python train.py --n_head=2 --attn_scale=0.125 --parallel_block=false
Below are experts of layer 3 (counted from 0) of a mixture-of-experts language model. Rows are named router (the router's row for the expert), gate (a neuron's input weights, with its number), up (a neuron's input weights, with its number), down (a neuron's output weights, with its number) and show model dimensions 0-127. Each number is 500 + 25 x the weight over its row's rms, rounded and kept within 0 to 999. Numbers have three digits each.
Before each expert's rows: a language model's description of what the expert responds to; "comes after" lists some tokens at least twice as common just before its tokens as in all text. This comes from a sample of Wikipedia text that the model never trained on. Tokens count by the router's weight.

# expert 62
A lone first letter opening a word after a space, such as d in darkness, L in Louis, S in Sevastopol.
comes after: " |", " the", "-", ",", ":", " and"
router:458527464460487590467486527474575462504476496502459495489519511507491493454505518519495494467475520517501510512520456484504529519499494535510471485517498508461516491469494522496521529508519525530469501504538474513534496512477485524486489467542485515519496483463464486529510527491507544500454504528477514486475496498516522566518494503501489538472463518477493468535506479515494479501497
gate0:493509513509540496499522506504466551520509511472524572498495506519473506472516498472501490541506519471470501538534548483500521449486515516523478489463504480467513488521512521493518515529516513494500478497519515523499523489527482466512546462491463542491462498522501529513538478453508482491541480455507565452500523496514483499501527515504532462498529495537491448462518515464497510466489
up0:524555496502505554514514498483495554529486518498486514492514503537480469469468490486519538519519536494472496529519517490480510469512556522524456495481491476499518472520504512505536537512471527557469500500515493489503495501547485497483486490497488526481507561512505475480518452454523501465558505454501507505496536478511485496524507568487477485499483509521476492491526484477552513461489
down0:513494460523496457490500502501506491531450515481554484564495481520544494462513481509487495479448507493520445502535498489433497503495486546512507458529507543478491537489480480521468504520491516480509450518518463492513507487482505464537489491528510458515513500508449506527519494512510509498500484466500492496515497485556501450442515499513496504479497502507483462521505487529554508487474
gate1:511473494469501483493505506584466485479499502481491488507501502487487471512505513469485469511498470487510489475517487493493533504516515497479514480482482492485505499486487459564481507517544494519529478479500491524471520514477503515457440486474494473526508495477520536507495452489410456483461500474553479520491524549470495490460497484522520538529514480504492531512510444526484520520500
up1:492470497497506509499512489474475489483519504540513487531479463468482514473537462483488517477522539475499502501485535467487494475449499488568497485526500509514496462502525486511486512509479482484468499509494514476535479483498491478548571536552536500458480521546516499487494539538546506487499500496508519502542511481569526452553513484497470493500528537496523522505519470479504492493497
down1:474495524511459523482491485525540541488476516461488506462512531483543521489473498477509519502508475512475478530554463492481504475500503466510535478503491500482505477494541428529503519523482462514504526501491508456523501526460510518502481495503455451521462472514553514480466514501511511484529475522486452505500504502531486468500497494482501471558530482426484466512487478505519510508494
gate2:530506492467562481522508484505517478518502522513526464502475501480478557463479468477445502500518532465508482486539479495507489495521475512463472493480460479485529495495494480505518487486517509505499507509491524501543507510515505480460470503583550484494496504541479456538511493491465474530470546497495498546524475477495481491496500492524545490511539496497563510497532485485465490524525
up2:495508499493551507473520489488515506522513528465533499468460497476486537475488504474448491504507481514515469462494513493488508518532479526532529515467435492455538492478503515460458507475522501484480521548503536494500523511507496521519466455504568482484524472539473459520527496513491488468468550508489504499505466509474480467519515527533541517497516496486518487528536541503487472504521
down2:521521527550482540540485479476495510540522483495479509483508527504507517499427488540459416492504503528524525455535491512482553524523460461523486478447490442493523512484487497540480491512471539473544523504496515506540504446493499519519518496467471511515473503518496525517483538517496489507502500477475513524485507468493476522474481493504513496498469507512494475517526494489518490507500
gate3:469460483511485481505518494440526496490482516502487488479511504488503525513491490558510502490513485524482477509499478505499508496479489495515508484582503506529541532504507484535520483510464528518535489545513552488504473483531525489511515514554508488508499511488514533518479559501459524502499500509527491503491538520498516487505507460469516509524455532509458563493546445542486533520460
up3:511484514510498523493496513491594533508495543476487511508529519514499510508500512496461492501494475488508463423529530484504486543534492497515518477482465486467490528556509491511495506461526528483468490487547503503476506475540499518495476498432545537512487487504496510449495493521459504501465498528522463516490489523471484547477496486497545508502496492515454504537494537491500482487503
down3:522493530532509511552533499503478506505506504538538520506479482451524470528491508504505486475484453533468537488506498512521511458476492545537528500460522467492506498473510512520505453525483459485497529468439480507561458520491490488481508529496477478513476509491465499497544469545490496492527512497466537491523526515519525451496506501536473455467489493498503486543526487526504526515505
gate4:548477494508484466456494471508537523464501537492498488498514514473524506493495542486516517450533484496470523500532527497529535519506512510447494551479526489509500531515515504492492491497488517549455493486574546492549508472535443500516503544467529525487487507509500469485518503517483509488538476495517490525540503506514522504511500508463493524509451520436490464517484485497498468500504
up4:519512503502519483528508488527495471491524469534445518518489480531513470515501485502483518479492505487507480486477478512498453501477499476536529476500502492500509448569492516532506489512529463487501497485438457477464506511498574478531495517519486437499491488473521530515460486467476503549485509483503475470473507480524504494489474450535473484528528455488503528481483509487463488465479
down4:516475466496524514556506502481472538507501458504498481514477521542531509491544456500498514488515509484485517546534562521534538528500469447515484472472485505459521478518529484490507498528523480499533526509491519540514484521510510478509486487528490493488500469522522521482494552480523542474506508504554544510480497488495510470506482510501518499503459482485517408468495502502477472485485
gate5:483500496524503488478516572479481484524479478499545511506492521458472510473543500527509490513478476499506462487497473506493517526502494504523554515493558503516516538477508519512494497530428529438500519527488527514510511482500539482541485476536519497518462482476507528473522506521497459496488455514516512463459506534517487486519511554475475472537518485525514515532526462490527489482502
up5:497534482493495509500517486486508472528462514491529500478508559515479442524452499515497540517495487475518456538513506520505525476508531519528539503508538493430511502529503455524504497533486547435451506517508500462477532467507490489496519500523499493540498492457513498505488498501462460499479441522520533495526526528514505516486510530520503478533500501494523550477501462497506495473483
down5:492511518549518486503541485447461500536488496530491522515511428465518526494498552525511465480529505512493505496527492527514518542537482469556463482505498448502471480506567499500463478505511483491480485498507492530506551535498511498507487487526486459506475485513532469448548520494481489506466513466502544541472533485504508489537503521501483497481532510516501504495506507521473487497501
gate6:482503500461475490498505505523515488490528548509487521541520485494511500507545538515487513522521509477465522569488532485522514494484510508468482495450521534493501502548482444476474474504481521464470491494491502451547475528513512506518489482525556496512482443475488493527452510467507531505471524491496567490501528522500516501496480518460515480526552509490507472490510517500466518528525
up6:525486529545535472523498493509463546487492455530513496459514527511517478512455498478515492450519492542542487433517478496501506478532489469535541515527474467508499494450509541543498513507494465533520478518508491542446517505497479492466501497468475474512503518490500541473533479498494476486531486512513473504497484460482466514469470487547488536497492474483517485517469472492528499500498
down6:497500502520502519514482517488533494471501475472483505528505521532524476445485482487510539539501498499514490492565497483526483497476543490522491439507508557490524476499477506504507517481493510516492469501499503535492552476474483449486434513533512561510505501500524477466497502473502492515520501515566493515504493460528505497512456450574520526529508517491526489502504524517492485474501
gate7:529504517498470521527516502513444506509498503549501509497504488496505496498495499501492540446480510507499489511571512491507549497509530491563488484474488470504493530519542495598498496470463487509474510488469500530493523503509516505497487475501489502492510496497523495510471519490518531511582498497493477474515499524537512497443493487478451539503468472495465472462520504459503477518482
up7:502508510527499473515444493489483545511474480541527533491518493512489522496512511501472502492503543495483540487448491472499497512450492514528464488520527508516499501476521498522531528527461559525467495547542478495427499501489479471541466497513489479506515494500511513501513521509524550489549488498494511452495459498479532482542494538459503505486451526499536488528524516460509502501505
down7:455539488513532477508494510494500487477477524467495486470503496510521495492512457507479475494482453521524514491509502516453481526490469511494544478517478478473461502452564505502544511461507517499516539518497475490545501498524506537464495505493534498485542524456487487542499522492473521526504444521514491473483450486461489473493514457550515527502492551496552526507497522528477496499505
gate8:496496485510570502545475478532509516518508485503520499514514520436542444525537530478518451478519470497505502531456465497495494467471527487506555527503516522460493479532509482485495459538510481492450484529474480482504477482484496495513474532467476516517481490518521512458489478493494519488480509482491521495510541494529520493462481540501519539515508510466497464493512477534536537487470
up8:508494489517560487536483470484498525505491487539500510516485486460543433517528522486521496464523485524511492491478486523494499489501520510475590513518492503484470497523513506469511454524499508480488490519490510477510482483488515511492488509488486577500484484514510522436490524497519536520486508503478513472571508476498510557489524538509541553506483520510481488504491505526543514481491
down8:472501482479461495458493525467537504493568507514493501492492502515478505511494468487496539472527498499509483510537499470532516486515468528481462494490459527506537503493521543503526487518488523469497529464445512482471507511501478501505548507525492536485510499490514541490492528465510501506490438495493477514508477519477501483439476499521492461516456499436476509473508520476427483501533
gate9:567501515507492529530488501532518497479499507473477526465473476532523474508487539440460485499523490497467499471486502488532504550496515505491458525513516555498463485514508506494508545429501496494442474508458488492530471502507500503482471533535495531498534491495476481503511499518496502472528501458533481545546491513502473496490496517458526496486512535496519482510469545474484537495513
up9:506505510515508521490460496451495503490501494506490546466508466547520478487491419497474528525506514508505513512467556495488488506474505489523474521501485487535517509526497484458493553490482508573467491501472510481496472509533505500538544557513501521460480493490477463510461502508528530494507505513488459492534514568499518495542488497485493527484507529501499474493481548517528528504497
down9:559504459486470502502481552531461531509472513487477472534514507514496521542489554461509524492473534487428535507501521520471499493528510528531488502474528524540506462511525516526490509475497467459479531500503496517501508474483541508480486508496501499520503520487535509495458524475481472512463498468438519539519515507510508472493508485504506545525490531458487475494497485523498532500451
gate10:527493501459535464488491472469515508518487578448512515489474454531513508540481520528487492506516536470508528535528542488492485484470529506527495481511469507501527454482485493464475528486494490539528488503523525493488525490538500510507571520492491522512459503506503513499488499469507461515512497541507543525574478526501489500529479477509476524480558507512506488507527527510500485515499
up10:487505516545500554507472563468532550514535495504511527527508497525481515491517503463504516455501500507559515504477476503501534539481486477464445512491501495524478522486456530451530485473514522507509509509496523534493512460526547495474510496533498475499526493528498483527500516507527488492532485507479529512464481492469491518451490495514539468500429490481490496510496526494507557516508
down10:517508528485480473523466513514520524506513511493507467547511499461568514555493504497518519529529567482533520506486480567488484485527487532470496508509510521515493527528499514492442474479500531507479516504462481497530485545501515496479535489513537468496507494483502485447525487504494471495531486512460495496469494502518550446466484518511492504492501520541522568480477484495505498497509

# expert 56
Pipe separators between cells in Markdown tables, mostly header and result rows, plus semicolons and dashes in lists.
comes after: ")", " —", " ", " |\n", "%", "1"
router:542472494508545507472491513512511509482554531489515522527508516519506431516510461534507499491517477497488514527473531527542532477508486474480502535501464494451538495494501527522521484520492522530503522477519527518514484522470520545441520521523529542511506498465530505523534456459482508506436529484513476511509497519490522463514506516524485469516478491539516486487487510486456544500502
gate8:506532478505528514524536396470500484482501480489509572471519528448514499481487498501502509513512548491481525518491498489513459498484547522501523489522526528522499492497510525505521508486476535487477450494478505484489523535479491517493504531500485517495486491493516508527487512485527541485486485460503491494504506479544510534508494554487529531535480518494467455529466479489519469438515
up8:469478530504437502489458569534522503539533475541484461546475491496489503482537511499494501479488471490479494530540458492500548494489464513490496531459492472485479524504514479492448493494523439492492503523530474497525492505507467489527520467524511521525535490518480446474492505539481471509517501510506519478471503457471505518504489494502488475507516493486528536490514495522502532560513
down8:488487526494527504529537508522482482512526491521473492484465508515507485511496475474507507500456508466500475504521507523490505520466513477511466517487452537559510541517499507518490492499466496548483470515544499458487544513489549537464533485546457505537512461468508475518504476532517472488522482539558525509473481503455540528505465506484506531510482481486525455476479533515509502505481
gate9:536514544498508493481515473497472531500480496486533528465465473528554493527469478499459529500504468553447506542504506512491475465546576508521509490515481489501487518529445477508467521467509493502492495506488468533497476496517476469498519484510467513508478505507461513473496496495479540471515478550484483541507512548495518499519483461500487517515483506513469508500526537496509452460486
up9:514511533507499461538545510538459491459545498492454525548516494475501530460488503502518490537492501544499494459528496516484538488541514495480508436496470509540484525505486505564494484534543509488508512482524492494516479518495496487505461456463528498483511508524510474517519509516492479536521493498499503489444512509490435493470542551497506480520496498484532493487467489519511489515470
down9:477462475503513489493484494521489485480565458501468458523494525471445498559485493532472526552520449497483496464538522512511493432501494477467508470501521496499499515461523482488537535497480461495513501513484524509505513478493530513486461501499493498512517515466517503461503497484498487451481504502513474482519514524496516501483516485494561500501481528491463450519503450522507456491460
gate10:489484530516522503463466508527488490496483467541466511479512486525504480483520505500481532486497488531498523558520498484477500507533464508459499549460489439466501468444434515463507516493492482507474520494478473511518463481509490498498473478523502494536516507483484461445503476503498493457485490517472527498497470534500442492514512509474464497464474463519532532514476504499498441493511
up10:512486474489477486546509493444500513479546525543494478526490483498510509529500480472500469516483492530490458418510497502517487486477547479497498446496532511512490575527507502553541492510515487485529498525502455522497521512488480518480539503469524479478526479484511519510490533501484536542480511507525498513510542495525538508461525493510540503521501535495492437514484506491501535502488
down10:483498511484494531499468489482513469508500538546476502463518538523502477481477476496480479539463463523516498488544518498539494516504476504522511471452541524516524497483498510485491510504499521554484502490501460493496511463488486506550467504528531523487508498491488482544481504480543532505529493487471477503466557492501478534532421513471540515468514500453436476489513497524491500490486
gate11:525491546544518517492489535510486526484509497447514521502489473569489509480505506505462474529527480471533489471501536513478533495511498494525542510469506510533512533483468507497527467482515456488520525502509538483509513496517530500471464533500513480492520507479518549459520509506499474530521471508519465499493557530433538487496523534506532513518506438522494528501481546487508506480502
up11:483479509494480515483487506468511449508506504505466508531492502482485483501523435482496524494528486506485494484443474520491530485503460484507453500518505485455489561519524503497497543542524494476496531532543511499557490532497508514490498521536507532473507533504518496534494531504497429473501471478538503506499460506521520516492534505494508493526494450457552511503446503525508530480521
down11:506475487468488524473477501520499473495489552519494474476516519432491521464498496505487498530457496517510499493542504511535465522521503496485483513471513516545517474476517489462520426502478476514480471457529510480492522511469460528470511506451528500489534547508498471487480485507517504540481501482487445491493482462482477483554458488494526497479518515507464504514530502499504532558499
gate12:506528513525473502557480477475496466460534481491470491494463519487504469495544527483514516494543494514476505452491495496492499483513516502467483462527524487519455500530495515485530487514504493501509467532533528510522472523512509437486547475519512482512509505504449512478490531591516450550485473512512488488494485500537511496480506486501539480502482481486469483497448523545513508506491
up12:488472492469488512437515501539532518532473532516502541477515469499519550491485474527473495480462504496500482515528473480523487493498496523516498506467518505501520507473521459537458517482493536485474491485464464508494519475520500546507454545490466497506496478504530493511492516425458544461536460495500506530502512490491507524514494456478502534533514539505505489518533467458497469475514
down12:501510528527536521532516487508467468525468474503451468490482456562495529460503463519497512484525506464517521554512505493472506488502500491542488460495508484538499486487450529499498516493491505513454460508464470495524509494510538461512454531501486473505479455530483475497481498534495522478532453511531512526532485478480521508506522476488536492487513498482488468521478523476449479493544
gate13:496562472527469517450486521517468510522505483534455470478529495516468485426517504482532548498497513493514457543489506501505491499483517482551513495460496557521487510504492471455503531492497546465495505501480473471510514478508522515520503453495495516514504472513494495496505514493518500501517499488537496531491535457514468522480480516486517479585478480478534508495469511514522513525508
up13:504415499487505488519518480465523483450489508488537509535458464486524503544472509488471484477491485505476517487506496509497499490500519513475442521506525453487500516521481518528501479509531483550483488519544533559493523526523477479466518534544512477532494518493487504537502494517437513508489508518472521477506463517496520510484495499508479526413513504512476485500504482473485487479509
down13:524436503477493470490511454486490460499509515511464485508531503469498484545508467460481502508522526511536499511483482540474521472512506469493469470476517496526480504518466502473490527515495508505506537487487500502467561507468485520529517528470493478510537498470439525467508451474512555472465461531441525508533518485473479509503502474501486516506537520490518508529485532519526485484523
gate14:523502443455493461471505508461536463459482534481498483542461470482488507469518510469496492506474493486504497493464484520528467479468526496484453501498513513514502534475488521460489474500473505494515509523502503512502484478493505521523436535509507481489520462505532507534510505472503475513504448481473505531462435432497496490483508480508516468566508509478510478477497482501533540494515
up14:485514518539516529561520467517492526551496482546499512466521557495531472518459507510484484510505474531501464484549523480489513517504467492502507486478513489473503474535529482509479548502503508506495492474505489515497512538528490507511567511486497528532481518515504443495499505525494539449500524493494512507491547569469488511468491533470507507477505503491523519547518488559499513516491
down14:451490507519549518512519439445547500486481451466476519479494494484494500475493474517530529452529506511502511527507484484514470504523515515491549535467516478522492512516469500450531498500487520474472463524498494475521491499530452484510519542543499493466480483517512499470531460534490530493493485517516518521482496528491488552498491485514506487506459546466512505480491479478501516469445
gate15:459494490478478475476474469549487474522508509477483507432492486497516463515498516511507491478491514499478472511507440490505516454500487504508497492446509517500479500486512486478481507525535520520510484519486486539514497482542467541512490511549504533504500496551478484516499483565483465517555508489477493557464541487521494519528525450528501502512525487526487469509511451486494515499554
up15:547516535511494513527482520478514520517490417541499484535478532501503501465515529477498517505493506514484514548493528504493497528469512503487498532480500509525531502516492527451526508496478498491500507465514510466468495508486497437574484486513475501485491501513466491486492482470562551484489476546494522483500481485518487512473504537490498547533480484493489476527510556535541499505465
down15:526486510504525490512523517516533480485519515483486546516479509465480520503530462472514501447510525519502504478472506505532525523544541582491511482527514508559486508468509463510492533471539485523512453496511507522483508506486491502476491528513524471454499421480518499469540496507450466518521509530487513509483464515506495510532487472538504512503519482534510488486469519545475506496510
gate16:501504500485501499518510492514502503491498518495453482553494525516510503513536504483447521532496523523476499506490495474555503435510473516509447468506535482509473536492505463505498501510490483464527492530495528502554482548500497470542546502509452545507488510500485486498471497510471489521531508451529560521495538530494500518550517525512504522516508495495506488512495435533551508518491
up16:514497525512511490480515516538503510495465520456526468531505520544496502501551486486499548514496517499503515510496487503555494425556500490492470454516539484541499514494475473515461515510476480478515501474476541480498481543500517433523555499499416490481502511488484500505485517493494493517537508486538547506502504535497521496524512507521482510495522484512515526491495444489510518500487
down16:528518529521482472492481529463529503507476479514516514516504500523532482511475464446472474493507494514517520523516516497516482540439523511481501461490442496487531525494523497468479482531527481502536493479477476498487516504546528510461503514484516421521527516516523507510487505501474510489501529488492468496521470519446539503503496455568560518468493486512493551491512489482486495520501
gate17:512498545546491482500506488532520478443498532475468517448458524529519494485495489495539550449505508495479526516486484513490500518480517496497510453513478498481457450471490530486496517491502510484499503524488528512519498512453506543515527516504510547495507525516512522457512488494481471501509453494490488484565512478496537496506480482513519477529583458500517465521482483480482485495537
up17:506483476459497526507476470486525482552511451523551519527536518453524499510490537495519464523485500522490511500507496501515508480523510517500493513510517511538538535572548474496490467467512504492502483499512469496468519480519510487514505480504478430526506486526484492512450514513533557533503508489533507482482505507520466505479500521448498510501430538486486520502538485519524524509485
down17:491554466511524528486482451507491485498498462497501503456512508510468514512468487485502542506474563507512499488497486487485533501504513533545507470547526521446474470502497497504471530498507504509511441541505511538488493532512454465488462504519518486462523467523496488470531525544465500499504494551489494534517484477492512513455453471515482522529474493491507502475496467536534471484512
gate18:510462509513497465462490503480444493500462491508525520459480513515513562486502490506463502491529491492499443531534505490494480493500487513524489543525535509489503519469551501468496517486467514518511518543476544537475500484522527443498508547529488497506492496475496509447533506477502526466503445478493516507535565496497506484552518503517509507540502482500497472481494529474466481523511
up18:526480484522519503493482514454500464466498481500450507518470491494476536482538528523479498465531498458539454507504505506489534486540464504465496469481439490524484477522519506410499486511479511488503497502470524510528488491550499501505466500514482489493492504484481473500511511512508508519485501481488516511440460494511441487503517518502492501522507534471493458522418527501495510529510
down18:491453476508536483503444534550473493494516507516541463491508485506500508551467487493495518492495502503447506497521518512476518508514505518480495525539572504533549489475465485517523504481481500485505552465512512518490488476524501502471482494518512546476527497463508553528439475487534468486522519454511499492515509482507495526443544517504519468502507477510493473501519481478519486466502

# expert 54
Capital first letters opening proper nouns, such as M, P, C, N, G, as in N|BA, New Z|ealand, Deval P|atrick.
comes after: " |", ",", "-", " the", ":", "|"
router:469492487482526553498477530509543500498518474548443518495521480502539458524482516488511521432462507525516529524498505479494508523481481522483494557546525503508467497475468520536523497481493515512470488500520475482520505514489489509441500515562490537513481486481472452483512474509499513531456476480478491498512501505490499558534483478491510545477487480485511489545493494501502522461514
gate0:527472508507460488457520507413524483468500498504498504527513510499487523482505502497499474515517510511502516513479517498513533470541481505489478529496558475502510511459473465500503525498498494511489475515492541521495505470493482471438499527561490472485491503487489522468527466543477457516557454477526522552477537518535478459512485487497504499486486515489479515473546494535467510499485
up0:471532515473561511509478472559501508536506495471513498488469484502548488509511493478469508464497462507490473499488482495507472533485519503469534465492447518497507453505494505457430469507506507483539513485501476504499485496518527535542492499447499521519515497503488481532468504444485514496458539503468485484529480493475537514472498526543449470508505496525503468530463511503512519509512
down0:536487531469497499454491548457523519507505483547513530489456561515509484506501500541504500540505475482480513492494504528466528504516506452490476504497509494472468504473508499506470510511492471512538521548498517488450520517469499473488545511507531512555532550537479497484510479510501495537461474468450488518493482491467497519492511485523550515552516495484515537487477518495524497540503
gate1:504498478477501537504504544481497479512498491505508478485524510481510498505485485467494487511506500469504489485534419499487495491497485489510507528473502473545525495514505445532464502535560482456510529423539516500480485491510487510488471503536526517518532495487529496438533469528508461489494477524485493537457489504491534498487500472518489482507513464444496533537485445498471499493478
up1:472476508517510555462509528490513465483505499483509509469489463524471467505486518503482502532509498481500512512518497515508487501561486474492510554497556476520487517495472508509474516493487538426576521518442454508512474509490518502451488486563511486494521523500499518484493476467532485492523481546506495498487515547460509474477479503513498464509518459515492479527484512521515507508479
down1:476519535472479465503511485479480509468488510482523503516514470534507480478507460483527469481537494499452530544485476455523513497516540543514514507505463508509477518521510482476500516502519507447473513490452511475484541468481551534542452506496488490499455486503474451526507528543492505480498544493469555485553494476452501508528476466518486474521513503486514520500510518517521503495483
gate2:501484510509490526502532448469510518512479500506482552508519515474509485535533457512511459489506508511520502522496484518501513496545497480517482483529460541482485522462501505548528491545475512490474505493526507516472507478493524464496516544537502469529501522507451512475517516503492467484490441510516495533494526516482529436546489462467469489487488509517458506428536504505538509476496
up2:514512475490492477478499568538467462474532496476526449527465496477464492470479515460480522510507524493495464472511513484495532498493525514482509537474566518516493461500513529457478501465508485498504491500458489507514476521490475547511472478484521528524502473511532522539492491506522497492510535488476493471528476476530476527471511556495525512525490483454541488545479513481465476527495
down2:465494518494459545501495457441488489525506502481520527520495511489515500535515527489502450524541519463496489506516492510489549496506539444501515485487512499512494548483494478459531520533525461494519486492479465525511487545529468486532504469521503502494463506536483530507507490488449560480546498514475499477444471486494505518472519474522485523495518474498455493462483473497537506501482
gate3:491513485446523504473508522516522504511480486516475488554518506507488459497505458522502513485493494493510492526492496502492496506529499530465504546470501472521478511485510484550485497528480513507480535463529479556497506470480470524541499496520496483506505494439493481446528472514504473480524493521527484507478488548492452461530505505535425507512485506469505540470501458559502460480491
up3:497493491494554502527519492511497500509553502496516462506488480477440524497508488466499500564478511481502485484506439524522501481491487466513503509496480497569500492483510517462495497549512453489549496493500503502557493546490489488454515525496482476508547524488515494552481495470529475515523500499491463536524509491524519509504499481478436481495497480523486451484497501451524498477467
down3:516505520453509466471482510479546462487478483488482543494491517482482480505481555467510517495572517482522471484511490478541500459511547512480480493488514430507494492496498470508490484498464500511495517490474488539535483512477510499541455480497510485501486462499535499464493480480479493455484499497473506485457499529473456484527493512540549506507506512521494505528555533496479484539538
gate4:523492540516526460521495528498528479526500480552502476482497551561509487473484526516461474447517463517498466485511492499498493543506485495526508507491470509466524521471503527520500516491505493513499505502550480507481526494473521486561482485467500545521483501455536545466524477497508495515539505552502517458490548494502517508489473498481521486505511458486467522484499469526461523522457
up4:465522482484503502494536463527483501496520536469493502511466472474485554538492510461515489540524509484515562517489515510506484482473482495475474518509503515508501501497512502514494474496521518492542508551478518492528488487502489549428486508463509415501479502502495473495492524518500475489456507459495479516526475521506507513469528518506481514516547530526537486541516521453496496522556
down4:524517474525542460535491485479505506504530464484558475484508418519478502518522513470506484476487499514514493485503460456540530472489581514453538486457504505504483491498474517494458526554523475502504499500501526510518489488441508470510500461508517487490492472530539504487493528497490495501517508485503513491516518486487538497490518508525546517469540503519471475535488521522528499521487
gate5:458489475454499515549483504537526445501511477479504493540506508460515502504486494481512480475468499483506453489457544457513514497458510516446481484491514489503508454478475530538440469545511492515458494505513505493459498513470470500486525490494528535572478489490561518507520502520491532498479507492512500449519504529499510500532506518461485519517473501500496501500475522479513502533510
up5:510494524527516510476529505465456517479503534515492522511493500531476493520494518494495534497518488479491538486532498516499476495538480468558532500456474514522495554512525469443512548447499471516557495472494506524534474477504506528473473507531496478457495528484476477517502500489527509482534499490505493555438470485482478495470498424518519499485519488497484484489511504526510516467522
down5:491491493496516515538509493499541498474508534499508510405486488531527486534486488460528515521512453467484482524543503453512479530490534515515496529518521514510500509504524504489522523503484507547510511490501504497483499479506545442503497512503524476509559486490528542530466508487503512493494484519522506467522558490528534524456476511463517471508525491507535503543450508489457514512472
gate6:494519510504492452485484482506461471506515523512522540502498506469532515480469526519517474463492491534517456490498502494476515516466486482450546523483511538548527491482483550462495516474491477479523507473540490483452503561520543479478470504525518484541497481493493513467526493525499509511503464478475509436491503504563467504521470514512457497479495491497477521501514521533508452517498
up6:515489512497477509509531587498522505503503451495534498491515528491452543498517481512519514500504512488461535450518469495502509507505521544529485502511489473499477504530545475481500461512483483525505510517478510516490456498432523531461465518453475540444496501470500515536524525498534526523490532518489462538523515504448494511490516489488502483539493496474466518481504503472498505473511
down6:502503473505455472503510511467507500429500476494471546499491500486514516519516481488470482513526455500452503507480530468549556430488510479480497533498481507460459475532536461494517501553455488509523489531459503523496505470529483496491508506517464532526536528484513488529520487523485469521489526497501517501512528482510497541464462537470478467523501499529495510503508487537498499520494
gate7:476485523521478499498503478500515509490477484507545526486472475542515532518480517461517503500496504480485460512530554459488501477476529521488498527516543523488480486516517531500505485511477497519447486514563555511490489466513491490540483439491525481503475496558538495477485464455462486522466495490504507486460522512505503517485504490491516473511437465457510479523503496452474496521472
up7:485494497487464526493494529523471456501461497517534528481486464541505492507490513494582517485484500496497505510474526488504481492500506499471473495522543504479494482489517566551483470503473472493502526491451506479534535494459496501521470463537519543472490488527551498522518510454493478471474484496500503474461516490506471523483495442428495473514506478473503511491501460488494509486498
down7:518501519516530520496523513487498544485474518530470482563483486521466500480485495522511536506482517504533471510519468518544484485525540515503492466536498550497537565524538495495537516496496514503511470490520530547509528502502510548511490478567523476498494529500500503496509493523481496483482533489497530468535492503531552427518559503500523505540498494490477499463510504510523516491491
gate8:491486498468509522511502500519497513497485518471500501498531491500498497513502476502489473493490516450501468461499460507513519499513511492507534473539522476496492470519501449558468502519491513492480513499484547518547472471474452506483541540526494461503487495488497511460501500473484457513502513491535495549497486502488479461517501428503450497513467543512484521447500467455477461466440
up8:517537552498518508505533497549468493546501497517496468505496509510508454520497513495482526462519500546493517508518527488496518502479488494521475510478459527502505521501501533452489519495523458488472495515538466501504567494540563490534462458480545521504529497524522494518490501521513516481496502505460482475512516484506518545474514519492556486512510468486490456532508517538500538522552
down8:513490497492452517468505491481488485496525535520524543497532531440484501509508524464518503485534510516504505495540470520492516517517522526558475481516500502498450499542516500549483489481508487472480503501497482508569515514491495508514452417494522506509511538516482520531460519534537482551486528532515487563524503495503496521471514523503495466526461496491489499469513472486505516501500
gate9:501484509494528489471531466503480550497511470488495483508519489541492476540509528526476512473481470491481474526562519516513525483479472493546518546475491479471515541519480492476523484499499514469487476486533476503511527484505513451451473504549509467505502511572499496491509491481444594526482544535490515502487494495498481487509501497513515507479503494529489488513508485498538533470506
up9:477494501501494512495533470497441539495517469514495519463504496541519506538536515522493533476518486514492504518567542486488486521491476506522532505450510498457464549520458479460504497479509506513502482491559496481521551494526521462459455470528490494487488505546484486470488518492462563502498503526488533471488496481503530510532497525505520500460496482512505516519476488483511529478465
down9:478531466539508488530502450541505510464495532501491455467524503459531481477509493517469501505498500519525523536490526570441483567530507499562510553503498468534495497491519525464550514499493503460504523544513504511501482503454499518524478527491453491502507512519507465509459517511490499518505489504483474517490521472481534487484512503524491473461476521501537502484468508501491500511495
gate10:493542493531494459486551482519516554498510538498475490491450478540512510476470518467528485453510484508511526527533500493501534521472465515477466506506525507494486530490496541484510519511513500484497522515551468523465506468510496498476537462465509470523475524470496485489478539540523470435521494500490491445497511495527458507491501474477515525487515529514502482510517537496457500481552
up10:513529500510486509487460507471501531486510513506536537489486494556522531467529505513467494515451513493515527501460532488483503491497502503556512475536506491544552494559517473509520528471477515540508490473496531530455497564534493508524556528478493498518491506496505499520509532510518543535492495498517496505462495520551519495538487525481533525476444512471521487503499501468529520496501
down10:478508491499480542504510513504471517465482516540519487514523554485496467490428495514484482522496484445474472457551489481469523508488493478457489481472535495483519521489482520497485464497509509495533533510504468495466528473530527540507486445477551456533476508502508487474439483454503499499507491498529539490462475506488515506476524482512522511524515515493487459468501515473502476528516